From a checkpoint of a small mixture-of-experts model trained on Wikipedia: vocabulary 10019, 771M tokens.
Below are experts of layer 3 (counted from 0) of a mixture-of-experts language model. Rows are named router (the router's row for the expert), up (a neuron's input weights, with its number), down (a neuron's output weights, with its number) and show model dimensions 0-127. Each number is 128 + 32 x the weight over its row's rms, rounded and kept within 0 to 255. Numbers have three digits each.
After each expert's rows: a language model's description of what the expert responds to; "raises" lists some tokens whose logits its average output raises strongly, later layers aside. This comes from a sample of Wikipedia text that the model never trained on.

# expert 58
router:129165188093084097163099124074155140152177100144091082144183106072098097091161151119097181146129163164142100122146150189125082156184079149153186152059097098108120104160095167157135175143104168103147152172141148125121104063085103168181162167157157103128120181042163140145160088131160121175148139140142152098076127086074141149149124109149146107161168168082100071099122101098130172119146
up0:139149063147145119101126133173162144099182120126120104149122099090141092029133188107134087127168104184079117150179152143129105144081149112139108146123133097133126108149148101099153128092156121112091143117170127099119120101136097122104112104151165117131125092197160048109165169082184114079157130129149130135150161128157138133148134136202134078208083074149083131117096111110127147096080
down0:106126139073101167119092144135114106107067121139187140161066151157119144127160150117146101116171065117132134185146141118136134103068111108139141195107127169112117127150145120118132126106068129104123147081140127115136138135176131093135086112049124063135074081140084146146137158147206109111116124020100131179144164145207204087143108140098150051110186084128161167098073118153130126128154
up1:132146090106133117146120103124170173100133086144141086153145124074109102123080148093109148125165160161127123094159124127162080161100096138114138163077115081110103148154081124112136139090110184077138172130163160078111131084086106164168131167157177086148103115121109114132109151093131066110143166171160085165100192086121154102176128132151154073140125095110091095096071089099146123059142
down1:138137120100189094115077076138185170089198075072181112152068066069114129155135103121051162126151100162135138117150145199108102114096059133140172120103179130140069082139149111156120103172116159115124233107201124105073142123096128124160131154109134093162119138115129167125151118155080129195152119099147128102164158102091142132134119115096135132073109200106117092108114130143171198129131
up2:154201124122106130132072097135150144093111108166134113209123077111074151128098145089172116142161162142072134097163165143212093194122079133129178139090083102152086145151103117109164124095070154102139137134123130095114075163105075167154130139170163094162127112084094076178132129087083095086147155150138122137099185091119148121189166122139156095116155097110110124078100120094144174087160
down2:145164089055166104108091094173100124122112080171127113195114165132064133144094114127128086127195140191125136094152178101110080118182048141165087115124187152153098084147163092134115105088107175129104158141149106113076132115104124126078111105117122145158176046074139108121103163138093138100159146144117100095115153165118126082143148140075167128108180094113107134101138105131136152090121
up3:152160099105094179122078103138194161108109090144122120125147127099139144087092111108139121176152134157097121070184137178156101172084102147142093170067106086122093090180128136125137167085109165123127127084153189096104155102127084168154143175175169120158095076104109103153138156094090075111143132153164142179128170105112149127177139116148123088107151119114126122082094095102129147091148
down3:163106078065226145074075092145190134085150087129119162118100104151139164127122102080071147140112182127176139111191128119126125153125089167140143149142169167120058150119125127140108129083100181092093146117135095116125154139092110098111179142130137143151208017091125160170147176120070127170115153174098132140166137157170111150137133124131139161136087156078085116110196140139087121140151
up4:151162109089132145154093119147154158086138092161094114148150088111101112110083167084101152153162174124083101099152118119162112179127112135150164172096107088119092103184108115152130168087114168102100169126180150102110106108104116179158140171169178099189082118102109097155137156095109088094165172192155108159091186107130168091158145108162180107116144124106106129087087090104146146094158
down4:147118105019172119127082100105185185111132119124105105136115116106114144101090142093059137115118097129128086127195163136178100108151145087157093196099099153140095098195141129174136071123105157097122178124155135121178099107131110124144079193137160103172153129061107114107126143126081128111085111135091204108153167083099160098173130128150108087152121168101128106091157116156109152148137
up5:133158066111099158114129110130192155090143097153148103149167127115081144141073184102118123124150156149121140093161144131143090144119109153103153142071096107123086126143095088125123164092044166092135176138134167102151118116095102154169160182136182074153113112112094123164120162064115101105154140155175120146144166115120178068174184099161153073123098121060100123089110108102149157080159
down5:126108105087204115121095078123106123053130122171133179166106113160079161085080095115166127155224140113111085124126127129163102114116082149151095130151152113119109129118126116104131106114130119116103180068117192104141137122125157124037100135080088141175179062060140062115131115113057091096193108118120123157173190110149151081153160147142144138105141134122082145116069135135138075139157
Definite article. The word the or The wherever it occurs, mostly after of, in, to or at, or at a sentence or list-item start.
raises: "ided", " same", "ides"

# expert 24
router:175148167112086103166092100110162192132152089169108077160182093085081081110117119083086192150160171143134091127136139152132087163168116137165173141079082104114092127157124113146123151110114163106141157168157192113111107101100114152142153162165169113160106113107140120156160121097121118127154159146146122144094179102090160114163138089153156088159165152073102098092075104092154158078154
up0:107161172100159090164071168132134150134148081151159115156179114078090104115107145094108130144134195146123108108171114150082098171164106111146158114091095115106059118139103122118099176082110158046119129132134145081086073138088133166147185169181136136153101131093109073154121178092155136153172155141164138124059163087088203107166150126162205111159142125097115123131105070116133184060153
down0:147110075155154101116110158108139073102083114175127169142112107150131124059122156144144099143126133121144122149100064082113133117148165153115125094118089140125163115127091118124184199166130100131076064115170120133110136075125111108139126143100133085136126119092115096107127148172178107137131120113140062103089135170174065161076128145160124105141125206127153099133079174107135135142172
up1:116141098132152142143080075089191108109155092162058106174136123106104137110173169134121119146163138134139125110128171143116057143152046183153106150114114101123080079172141136117143149146098182110118132120102117114122092104112079160195152184160148129149095166077140153148148220120119106163162126164128142125104135117112141138145141112142163098123126192069083133071110140071139148095122
down1:122097149160089131151116116113116159064145152166165093108136071135171137125095144095163139120208185115138118154178165084143144080128060146130084107144141138125156149176066126094124144120125136174148072050179077152141106115109130084125071108134104115165140143150130096108129154135159159102066150066128108077157139081198146114137150118158076151116154148108140101106108147156107133113196
up2:155157120141115129167065135116186138113149099157075142177136143118102165111135176114114122140119132134091200103134183185139099150155120204148117143124107123145055066175089150146139158131099191092142130137101104105173068105095029172168194185142154156168150103052120105148145190130073118155174117163135156089123155139115109125148163077133141120125118131118105098130126112078088173117132
down2:118099149170136150181168114121149085065168213141120102145140077132101155198146119114211139153189130132146099136197185114131107140111069130097106102169153166123128120120122134109171109090102111133174157134095178098143102132122111144129105138116123162142132130124155121113118080150101117118088152164119155175140112158224062090078154120078113109101138146089129132120170189143137080112146
up3:149155123065087092117091165089185196106221114161080096159156110118133128145064164142107099133117147143104099093124119096135115171127077121172176154089107105110157085139124153111100171139113163128145153159154176076083112031095070208157119146154154117148098122093153084132130163115096138159147125155137121115123124113124171121128155115155186091161139150150092114105084119110170151099103
down3:125169079120186188134203118127137089127125132129121108143077139116050134136134108117133131105191163121102147135164128171134117106088120108116131124130184149119142139178094072149070102141074125151123110147119130094101139085193131098100103114106183093059114139181160110149143161127124088169159066112156142157135129082118064108117149133153171105146087121087090131095113083140148140119131
up4:132187144096089093157087131142169156096146126159139119145129122097120147123082178120106139144138161206102128112125133160111087171139121173180161118067104098123091099112064130112125130127087172093150164136113168077097106086086102169167126140161160090145118131094116106129156187105127106113152126170139163093142147095144160094130155079171127101148153153093112099090117106066183159068141
down4:098167142100144187141114093087142096123110087176175110142089156084130125119171113159153143115133158119141090112146107183111073137126115163126095159153154163128106140140116107148188083171118137121141165060154123160085147107151145199138100100127072137197174077114173077172139183123203081116132149087125114153087093176111101175081122165097111075099162183169106164080109138140118140134137
up5:132146116085135108166086125147119177128189142120080107131182155155172118134124143116115101118137139124140098129186146134157142147102099106111157175144156132095172135111094140096069117096104136139131123201097115089032155089097092136174137179159187082099060117115164172104141133096108139173156126137176102164128131073132181127148195101178148027189103194141124114109121127087117111096146
down5:114062163124068138116112088138108115192113166118159062107148128123081113128126143112139166105060122105178151120166133158099165110138154110107082102102098144102119127155203127140126105190069167098177135162070102172145122172108136175135038185158105078152157093130101126149128128149146148157116071125114208186132168160169124128115096129132161111116144140145124112138146170109138074107169
Film director credits. The verb directed in film lead sentences ("2015 film directed by"), plus completed, ordered, proposed, and word pieces after section headings.
raises: " partnership", "ments", "atives", "prise", "ative", "tic"

# expert 65
router:139153141117098084161092114129158158134180096202102110123162075108091100116106170083131158143159139166132144125112139148137118143203097144182139155087097110115102093171073111154148175104092165108118158168145149080131092063078102155137147152147154103187098161108166113147157130093148125137169141151182142098091143114057131129138168103129147092127172157085098108102114117112149171102120
up0:156171158114110122122077110110160161071136080128089108133129115093125113132134155134090177149087168126101077108174145172161080165165079167119151153116098087155076131148102151086122146082105168087164130157148166082119106142106145159180159184168162113125096095070144139157107113093096082115163161177121116192090159089125171094164125130162175089112099151116110104108104091125149143092167
down0:133135119153121088140096094163131161086161158138128137136113079178126154131154146168128143136137137110127066182111176145146071161157133147158124092092121121105075095140078181064144116120182134108152126141089084139078103060148109135117167156126133100122119138122092119103110111092046081156121123150120094085110233157090133142147166136140115214105150177198128157120124118163122147164088
up1:146138161092108143107099096102182184102132074113087104115159101067103086131164131118094211142091167136100100113146158177150066188152112136137167176097106113135109137170107142104159170092113183106154167168162185079104097118115109153155177171173190074128094083073135142148113110092098091135173153158145097146096160073119162096168134132178170085125128140100075100085099088089162117096150
down1:107165103133127151202223152049111127135174152142175057160105140138136087150139154085140176135147105123154077111162143151150134107094121189137136077120154074077093119195149085155148180124079154131133162145084106087087076133127112123178126104134084082118116116163140132145162189106117160227140095127153119103136106167127103157147155119122054122120237157163110125112108050130107146117156
up2:170156126108114133087074158106184163120129082081096137134141100108099123163160178156110145167060160170123122098181138171145076150158128144158159176099120114141112108160098157057156140074111157116151130152150146115125133169121131135169111156179160124121067110099121142127118107117110065107147147147097100178079152085163164080171142101178167041131085126075085106095097105104153152084202
down2:143154064097098129151109077119084142100136130157135086131153100163165123118185134117084166097150109104076081159114134153168120118122163174155170117067110123096079141138122128092142123095133189109099177204113092135094076095116139157166132151143174044112127122141120152162121116118070137160088138134117113112094217126096180159156166150116105082145110177094118073121196077165141163089164
up3:145161158101125127108091119108178162106134066126134117141158083077113108107154136117096182144096171102097079119155153177143084176139120145116151179082105095142089154127108162097139153095114173083167157157156190064121082121112127144188187164170183095117100081096167112141117104107088098109143170174137109165092180070118172078159104118154165079124119154110115093063106082125162129099170
down3:129164086066153136176176093096105132137139142117143051130110097179114097137148134138148145111187084112151097140188165124151119105120137220147110111103118088076075140150154101148108151042105148125163121139087095144116124106116108121166175119152178084128172061168123161165155144106121146184104086110086114154125104169123142207161126138094121092122177138144137172144123081121111144102161
up4:166161140104092152096104118132177179105136070107109069126168123087142092100139160101072176128064156109091087127163130137154077158142111165135170155081119101120095167133073164113142166113112184076158182156169184079118081109110121140162158185177181095103125090097160124153129114072084093107139141164113081153089153086124182091171134141181179079124121142095099079100112099117166141095172
down4:099124092112138094143161112126125154116153174133102050105150144079109134105171128125077181124146077119154092140166131176212145087107150192139081140094152166122085120145135109118108173076137144138199158079110142129186105158158167088087117134134153101161121083185122062142163107063142151110086119121104071166131163121119159191140169132073068124142170089123096197118142141157094098133108
up5:141155148108121140106109117115171183093123068114116104130132131056121103109143138102103188159116178128105079142148167179144080159164117157131179176097110120139083165132119137114138168108115174107178145150165164086123109107109121160167179185176192095137093100097167127153112092099106085104169168147125087139116148090129154104171125144169149078121100113090082097099109094116156122100149
down5:104113063104110112191187213088107152123161171158176043147160140137153129088128110102135206084151117128155122141168147133172090095136143198122129112118135071060119122177103123156151143070079161135140128178170113078092065100103140089152177109126122092131123131186123159129149175108118098165100088114130102131148129089104117174170143124123071067113209178143084126112134084119147155161101
Space before numbers. The bare space token right before a number, usually after a table pipe, comma, colon or semicolon, as in dates and counts.
raises: "ics", "ul", "ems", "ic", " Suc"

# expert 63
router:160164159085093098164097113104173179114139097188077085118159065076085086089131156098078199164114169155117087103144155164127113142175131138145181147085080093103088112197095118135118160112106151109163158157162157067120091097092106139142143148151164113144103125099114108157170108110138107118164148175157123103109163121102151122156144107152147115154171143098082091086054098118134159090159
up0:136174131118093126144100092145160169136173080186117080157170093092092119113095161098109149135130169150138113111146157146133101174161079154152143174067106094092091093141098134132113158113085181073154158185144197081110113080084092178175135156196168109164096150091151135157153138116138097129177147156150128132086130097087168139162143106147161084160137163088085108100095095079157184082145
down0:123104157202157154082109130121095109152127123097083130143079187171141157107180148130115152117105154163125195118136131146157101129154140128158210186097094137117091096112123100168148202096113119140143116159111062142166133117121119119171145164089139132058070151100133154087130182151095144149196102149109103104174105118157174123136081130119115165174149109134112100132123095149144151190109
up1:129192101110121122143122076130184169141157085173084096129123140092122087094082162117120175122139146129154121120133141166116081134167105129145142193092100092136101107134043152119153151135119159063141117149175168114143086076079121159176135149176184097191104185107150122182138129093128092130139151151134102145085163076065140098132133126145159079108184155075089072116077112112174134081197
down1:160141177123112111136162127084128109177181136126151096157162151092089135171177081140145168149087179121175148105122151188033117163199113090099119097105077141138129048190098059125135123147067135120088106116145107145095133108108132148087159113142109123128166168125081100119119153120089133163144175111164112114133112196072062106110151114112168135110129085132164115108112096130086170096163
up2:133188126115097140129100112124157154155147087172094117155170113059120074122118148097106132140134192134127117095131176172112084178169104162154164163094077110118092097149108134120137153119086191068137153146158164072101107092098090149167166156198200116156077153097146102148142129105142092140173172156131151116098148074094170111144143104169154077151145162093092089125111089085176183062159
down2:138160154108114150129149148085143094124151130078163098171083093187116131084124131115189165155130107112127129096141187129119129129114108064120164148085097119141159134156172082153145182077049106122101184116138073145154131151115107073180086144185134101087070156190125131156118114122142130156090122132194121178145136148139099134153158117124153121149103160108130062117117083108104182129081
up3:117188138110095121135103101105168166165151083158129110146173107088099103104099178098121147143147176160155137096138134169142090182162081156167137174081072100131091098148093157131136170122100180084131146139145176069107106105083114161173144185186176103142087162114141109172147127093148106121151165159147133135089150073099153118155133094179156081140148169083123086112094090083135160088163
down3:151135130114171124162144114124121103140161108129129145125152105128131094129112129145087131154155190136125157138153110159034112112173066139118182154159173100078178118138097110127098143115126094119132115123110121169148084074134116112109155145088145142160104092106151201103150128102122146189117136109152129131175155115098135117100110136164080107094119131171190072139144122101089136116155
up4:144167138103109138180116114126159168149136082161097143163160084107092100118140151080116130153151130128096141107156114169125089178181060144189131139070095091113090075190087157117129169124074170100118153154164145102106132075101125158145158147166161123158099168083147086149138135096149086161155185176152130122092133106090170113180120103168163095136131150079077099085095052063119160088163
down4:107123140169115095151056182115163081178133074067090103119113073161187113124129112171148159150126101110067158099176177141089078137162144131145197129135111144152126087105153108136093145119089132146181149135118148059141099115136148107161110093137096120093131125159122148140126105129120123146156135162121173119136112112130174115135143123067178171119137162135086119098118109114131094148093
up5:113180117102076103126121132120148189134179103172108115132135101102094117110076173101137190125123174143146101147164158149130113151153122145164135162106092111106138078152057116143147170119095175085101141133159175089123111108105128159164177151201189098173070151133142097163156141107160112102169124186151135170074128112083163084131135101151146121135116120094106100095137120118138157080157
down5:116140140130146118099130154130150156104136164186058170141100085142056101138141134124173104119087181159106164124168124137029101124153134057177140152073122120141047108140139101154122140088137113127064139166102193122129206164053138121116116081095110193127125155145170096141156149148079137132086146128162118087125099098110104145141131138035156120078167102144148154174138108139098142107206
Word-final noun pieces. Final pieces of nouns and reflexives, such as -itude, -ment, -ars, himself, itself, points, km, kg.
raises: "ed", "es", "ing", "ored", "ited"

# expert 54
router:133160143107085121149107127129153176114157070179113092158181078067100101104132151099097168141156177141149108117161150179135088145158083130149148179107055109103107110166109127140104153068116158084154158153162155087108122075098107140165152159148175098129147135102129102149160124111145084132173152131153116160096177114100140117156125097174144104137147151083103110086048070137166167112144
up0:156155159152084160137122066138110112085134119180142104129108136105122167125152191079072152133158141183139147114110127185118081167181119148202140131111120101159126088165076142193193144129084171071091142207124127092136076106127067107179124170177157089140119087062170070141133153109104101123154126173164160147104113126098139153160150109190102075107173136088131108132140072071125139101132
down0:169163110173096136133092160131130134117113112136110135138129097137134070063181132157112105136144139131091118120105087137164072110118139187132178178095140130158135151149159142133111140144150118104127122183146063110135114203120120158198109095116080150153095063104143143117116158174196107191173097133155102120155156150137101159163142121202212132160205137132111082084132089133172096077122
up1:148168152114102116136087124057201157128161078170106093155172112105102133092119180114106172155126172157100109111135145173129090159159090171168149137101126107091117115177108131131156182133095164093136146165171189071109113119093106170196126166185140136153091129107139113163137121123125110136160160196140149095055146095106167109156143083157165085156144152112077115105110110098144157087154
down1:109157202073150175143159099136089126121142149125161097115168192141187087113168107100159129144105166196127111128151080063121054106117123064116072116115104136082138139194120163132123162111075092091119144143133114140146131032134142100158141148135108167164131122086148101120146078197165150175120121134105141121147158102146122123163120116125142122150171216170109134086180131124102156144125
up2:154170173128088108135099070139156176162138099171102112169153069125098103132140172148121149150078163165159126115152129141136078161138078160165176139115144141126102132166066105099119170138050158063150141112134199091149133118104111164139152178142177106142108179111143133176162142092091119123144174161145155104091115104099142118181115076116152079132169118096076143059104117067129131087194
down2:132153104159049134165142088114090083098167119164156123122194103076165094174095125108121110152121118129122091102145161146138129152096103111149087169166136093100164102112170146098152162166135150169180143079181149138150141115075125098107137117081054074108086149168171111095122229089146162120153131103177135076153151111087138157138140153128071160148164148106131132149172086122101095178142
up3:147164174099092113141099119096184183142130104178098108140169120085094121081100153097079171139126175148133111084125136151141074169176092154170181147075101091121092090183093120131156167126096167075117156170177170073110092106104098155154152168175176092147090149097136121172151130106112115145151150182143148096077166105091182097159141111173155097143154144092072117103095086081137151081158
down3:112133150117078191152133146125130095087179110091127199137147077190151130144155171058125131124134138170104119121112103132146130126102124101113120180112102050107189119154146126182153090182069106120108154131146160185168165120115113121092110165122103105125104193106141034115149142136153111056126132164201143125133186071108095080136135156139092134072140174105166090127094096101112148083068
up4:133135159130083115126076090085157168104161106185106098157139057100122131146114209084115158142150104165139130087139154149162101146125109186174123122106132122128120095150133134081167144147063173088135144137108127105130089099084113170134153169162144146133119123069137090175128152108079126111195126151193117128118132137108127141183134098170126129152164112104118170058110109054122155077141
down4:129137183101100095171165164075089143108191079142207124126143100052133102166156129167085070133155164116176113110107067123153119129102112107113175085138136136133130107109063105133115197148135099127190148096196115118169156098093125139115093123092145140137095074143186099163138174099140105082119175121120150098128167117117073148123139142140135110158085134133139168107160127135170135109135
up5:137164149112090115137096129100180174126141103214089070136180097089116097116119162092101160153118169147123121099153129164142094171169100154185170138082108106110101100163115105160176167134098193082149145160146174073112054096094090164164152168170162114165103131087172148169152130103101141144143176173160123107076166095094184105165146113161153111143178149098079092108092093093167157095135
down5:111154187170113090104146102135179073082165108120152158124140071120138177142157115169122148140130113132150075119183152134165126116149118132151159151141044102118164133113109115075186174101099125085122143123186158131161109153112137151132157168104112107149107056094083163136145103166081106084111157125129161164085155139161168188070130102107112086113138145080134141128158092127124140137140
Media and color nouns. Nouns and adjectives for media, sport and color such as film, radio, air, black, white, played, over, plus pipes in sports stats tables.
raises: "ign", "it", "form", "ory"

# expert 13
router:145135153117081099175089127108140199148147106164058106133166082074097105094137162085080183134147189126140113106133185172135078151151141142150151145098105098155104099166135119155147151129112153089140181150149162095125117081101102151138122166169170115153096140094145091143158161117145118106184138160166109107101174112105140112129138107162137096183210136113107109098069085110153168113102
up0:152192123094127142128126112109175171090135094173148093137155100105110082118105157088099155142118146163123123107132150152143071159177101145155152152092111092129102124170092173166175161120116196079101136115178154056135099094115112173155161155184164109170113105113127168155133128103125101162114176176125155120083147114086153092149145088184161129129134141079100111121106090092118154099191
down0:133131122111171144149215119105171104150089097129176103138152121162068089121177120158142111118141137142121126137140102188143112116113154119159174131147153094116151117144160142117145124161070130093130159096151098122179158150143144072111102163141111138142149088055091174136153185103130102121151097139125160077172173135063147152155139125086049110095136125122121163048115127133126059103136
up1:132174139138102086090116107129171127091164092191105092118156068070114119094139153134106157134114127156135125118161168140148113163167102160193135132090111115088111070148022104147170176104096162086146125111169145074112118084111107236128128133182150124171109137060143147154143155092127139129172155164165145110085139144106155136180140089205120114140136132085093109093117137116111128103147
down1:148136148186140088113140163125120114064137132176154112124133077086128132161176122124101182131083105172139062116170141092062135128056156108155142133143143165153118126112139118110152163167077090130100131111143140128171171184096147134089176163091105143149122139081150110111144117168120191095088140169119172096084188140125125141150172102128044092071134046131125154117086093124088094052158
up2:131196121104132109115115117142180160125162106178131076143158120073090123087111145083097141154133158162122114088175153163148119173150075120164156181089088099106079081186103147142155184092104167080147154136168167099113095087121104166141159160137138083180122114105151137146162117078120109122148165185122145113111181097112158109155137103168152110131096156111094109095110094075122157086167
down2:116198113089118156149171085154115113098155163204205193112112127151168104111180107170146138116154070121143035146125111030089171088132135095133170103134187096139143147156118077106169124152094098129137096122141147101167096103079154129091122097111050134147115142175122152176107106175129086067093147122135104084166183076125133201131126123132150135108151040128184138092115110139072125110185
up3:136163126105124204150143146149165181087172129145144092143151121105130123123096162089145108136138163135091149095130175124072102142157111111131179171107097127163170113154103135125084121149080161127074200139189125089113130172131129138150127162187166137115087132106182122144165165107118108162167144156178151163123133052115140128176145094116149103164118132115115099108095117096123122088135
down3:133157108155117168171110085145171132142157143131136135103077075086140095138151150199141131124129119175089136097115099113115098141115177185130128140120085094114146164130111167178134145049090099131213113078175134112165173148060152122096152125063117092145112103121076110126174129126110130056134105089145177109155117068085173149152139109138133156103109129112109112152142136136173131153153
up4:146189104103116155151107102107179152113163116158118085170163108101099124087074165078138136156106176179141128118140148161079091169188102128145146163116108080133102101124079160158104167113091172076109162143125165090111079083104118162166151169183156094139108161118164152174125121091165132125128138169164131140108162091097152114157140079185165070150111128105066112108108117065166151066155
down4:153126119065096171125105099106143156058186089170150122104083118116170134136113150117141131109192113146141119160066138100177119114133147119149195158138110115181152137109191074113147154086106132074151144170132193159134127096116141143137125123101182130119137105110117175155138199132154181109089103140119121193133197095135139138169121141108101111171138119142137110042188155157123144151098
up5:103148123104098174168108143169142135121130107141104096157154121105114073107129130118079172125154129162115116109121184088108111157194117162135159152059118116098106138164118120125143148170120139100186165207127207105127114090075115142136125123124174122127114163093149153137132150112060123112154142132123116152097146075139153111209122131177115075148119166098099120087112119102099139079146
down5:118180104113083086127167168143152163091144164145201116118139114113100122139153131116096106109088129170111189139126064154110076103193103172149128148117145169140072136232098126098131112153082135104154108107161190155162143043085149143109115124134125156092166150109124079169119049117157074071123208119105087085090150137092124145154149130126138095081171083097117160140123098141108075178123
Locative prepositions, particles. Prepositions and verb particles after verbs like located, born, released, such as on, in, at, up, off, down.
raises: "gl", "-in", "-", ":", "-d"

# expert 67
router:137172159091098077156105102105156166126174104182106100151177072076096092099131156089097183142161163184124118118140124173140096147175111145157187165064096110121084109197116114147138163100116157109148154139164169097112106082112095152158156154143162104150107133119139114151168113098137110108154174158144131124101172100070144111162126097174139104133164137087089078093079087118147163116153
up0:139193158069091120140129133121133142130120090174100116123162074083093101121128169096108107142128186174116138093157153134153134150120073167129135151086074112151095091143081139111143149095080170095122182153160159072111140093124107173116122146182171110146138132089154133126138126130139115165149187173177140107104157092105165113161175088152123138178179121136103115130096108051140145095152
down0:119123178137096082120107086158107113084110124193183176117135153079136042142155104198130169129148155153141144109077132080164126127162118069120197131063086121129137112090094149171163129092052149121084147127128132153157157100086156151086168083086127094151093208093202167114114098087075161157144183119126175155122153081135199122089087114142074146125148120053109182095136138137114167160149
up1:132137157090102088134100110104187159128117076138102088126160057092096113106093140061121134124127182151138134123140161172128090156161095140162180166107099122114111101172109149146103147125099186077121158139191162086126103120118124121166190157176175109159108077080191130159167137067131105139186163160147145146076159101114178069163151083178179105133179142126088097070102113103142192105167
down1:145142026145058103120098121163130139098127117122128144114136140111087089093204140112118170111117105123104094113203131150149078107118108166122186207143087137137161134149181147120110141093123153103164069116153126134115148128093161131084122130096140126144173130078135111145097135103034116108092167116104168121172182111145150120090126171115097160092146143098148132215079176163177168124127
up2:157171147104089101139103121122184180104152097164086095149149101069106124105085144091108126153122166137118088096146152150136084186152116161164158164115075096138101100168097099140115178132089175089126174171145178083099093077099088161179158177168168105177127110106119145140121117125137114131161153174157117117097160101099181107168127118158157117126153141106088115090095105084154185081158
down2:125126129152073095084091119139132144120091138164159102140077159088106155086088139110091175124140093179102119116128169170178144110081170137118174161088115170118111107126121172127148128113102153143123064126148118148180108212121116105134146126119106061188110149138136122120150149098120132164138087154106139157166117190174090159158113144111118080101164099139121178135122193105108160158120
up3:150180128108132143145079120121162165149126092172115111154182108045086098085099168097104168145135162150124104091151165141153069162167086158165166185092092115123111114140121136138146146109101191081128162152150146060098115092085108144162148176182152089156128127095126126164139146113106122131178147172148146158086146112103160098171149106157158086150151139108089099073086096102150159073128
down3:115121101063105122087134118074100133090085141106141117119180130143088118081121113087171138100110114157098138192142174118154149129117180086076154180051093152121146155139173085163164135091126154180128100125088111201117153156093133143061136182106104110184160156138143121137129174201157132109109167151122142083167085103092137150079096151153090151158237143150184157140137158144180168149126
up4:157184144099108142156107104089194158132137089167105082136172101072079122100104168075083143173140160159139115104150148162140073173168099153171183179070100111118076094181096125134156158112090176083146162142150179088118118090088110157152151160175174102155109126103189123164137129097107078138158159177163117117089157099109186119172118101157160098159131151113087093092096100091155124088152
down4:117118146144098110133086134089122113129080114147137142091077168184137145111069138138039168086102125164129141098075196117106152129114137097155163112120048155106144123121152178103134113118099110102179114110122128157137180144117158098111149114131109124099182168111115161180115116141113164127163107144128140117169199119135164176189147146186179188095142105155112145148078143130124193093139
up5:137181138095102139127101088124163183148129109161089087132170113069106115106113174083075153138141164142136114113157176185121091151139084151167168171105086101127082132152115146123132166118094176092142192137163168087111101094092097162156138170195163109173119130062138123147145112114111087113152162172153131135083160103097167114167128113189158092139140160100096087083099094083150169085134
down5:170110132102098053114131156134130128122117162106130112134115163153199140112054128127057196117134149154149141104166140108110107098123177095135148159161128108160102134114129153135109146142158139109115072097069112212149136118071116119125130103099068116164166147097138125181125150103103121115094182167109114044151128173184148137128097143122112202113086179075151131098070160149140207078186
Infobox row starts. Pipe or space opening a table or infobox row after a line break, as in "| Date |", plus words such as full, both, all.
raises: "ness", "inson", "gie", "apolis", "rig", "bl"

# expert 62
router:140164145115094101163103112122163211136133102172123099152200051056104065084111161101058142161153188146127101110131126157128067148174097130164160135078098125121063096141136129148136170127085173119152152142165155111125106102115112145151136147143153103175114120112163113182159119117139105115154132154148136118115160105094154130133129104162141101142219143065112079098062075087143143100137
up0:129155134110136112158066106108173157131166091187105111114139099082122116092071129081092160125112139136142111129123183113121116165126129174147142162098101079090093120161097114136144200096104162098144171163142170082126075088083118154173156165162161068174082133092164166148168141096111104141143205144121106137093158079108173101157138101163163125172146170135096133096085069124129169095139
down0:079191111162111158132138108135092151167113134070144121113156141118108137093127122188065139129108138159155099130155091160099117133149148181114110119124039141116076130175144132154209167114107103146107125135170126126136083144070081122189157123105158122156099173109144118218153134184101078095151136098143102123127107127157204092152159125150143145132152131073119092142122087130131144172160
up1:154178153097089135136095110103165157159135071217118094162134144113093119109091152102100187130120176175121140080175175126138088188111086152154149166124111095133128127145094085171107169072125168088113126141179151076104100113105091194169121164167175053185098162130129150148135156117103087127158171217155137149089171065098155086175155102129159080126124150118104126093090109079137162114181
down1:129150173106128171112126139130108109144125161107124134103111133137186139176114092112089121113103144105156100113123228087084142163145119101123153096091066105170151122133153035117143136067170129168076074122140121123105105098141117143112097134120144107085115121175129147147107091128185090126191117113116110100117146118143137106086125146176139146086187139101185090122110075133173138120145
up2:138170157085103094156096095104177153142158079175106103153184112100086119105102149079113162142117168144135108106132158154155091161145091166159128160069096090109110121159092129135110170118077183070139172139172184069110109097097114155180123167185159078163089131088135099114141108114136092146147145185138127138109159101101171091170174099166162082162124164119084120102108113075155175074149
down2:130104120058183164141145134114161169180121170117070152138100096122121131111113117100077102115127130133136150125134142172020120113170035135124123101110054161143147121175173163155115089116115131140103107136157116104149135109159098127194108106103137090186139129086122111120129111129155128167152071095134073133141104171097113134156134138134167096178170147150107119090087136124135134157124
up3:147151148104085118139085121086158166147146067182130091138148113088090109102082154096115178134123159134143117103174131161146090153154085164149160172078108084130109118182082126137132187099114170061118140142163174080114117103087103137163125170165173126154102133103139135132134141074091114140183156174157108147084184093102171096172164107158170076144167163114092125107106115107148197094151
down3:139126156130168185141114162158159171095141144120109121111097074085168145168123125141155118121053115127096070107112190065044082131118087166162140064131139107125171139172156139147173188144161162115114107141100140157155149111169103145171165149087102120194130114143117107164139089137129132097141198124079101094114115081102132123133114130206232200082168117081127113088093128144118111123159
up4:139169153113159153119066111152193123139150068132057162144120137073137167122125144130137115143126099123160118098121151206102068145145125156175180138084122123127122058156103147138181184127133152119119141126139200073140107081111121158161101161163168088126094132046091183103122155049096103122157115143145096187121172148126130095145160104186126111150133141141038120106083057126084113086128
down4:118101114124171157120181133160101121166140089127141123127151093124126079111060131127135093119117097118199126144191106091126084118085100116102128132119147152103072130176085121132155137107136088105125100115117145130118145104080116153156093159058117107158070130144161146089155136087093087150163139166100144175161150157084069157159148104126155181102149110110130160149083143105110106118196
up5:145172131113110126147104098111192163137157080189101099143158109091080106117105166083116158141126165143144106084136137147148092169134101160156151155075116103128116107177076148150143144091107185070115157155170146075121116080105077152175145163192178097140086119087159134137145122112115119147161172192143113170119165090111180101190134107169167097164120161127067108083104114107116175093134
down5:113131155129125103118149089119168170185123183180132150137061121132098119093101179107161112172116128145187153143099144033121159141142083129120176054189052171130187128119103088134187120114149079173062117094149149187114135094153114125144127145135159064094058143126161168145154108142125075079117125131157112108081141203077190123115140118099130124116092138089107166066150160139135118121081
Possessives. Possessive 's and apostrophes plus his, her, its, their before nouns like population, death, father; also received entry.
raises: "oga", "ola", "zh"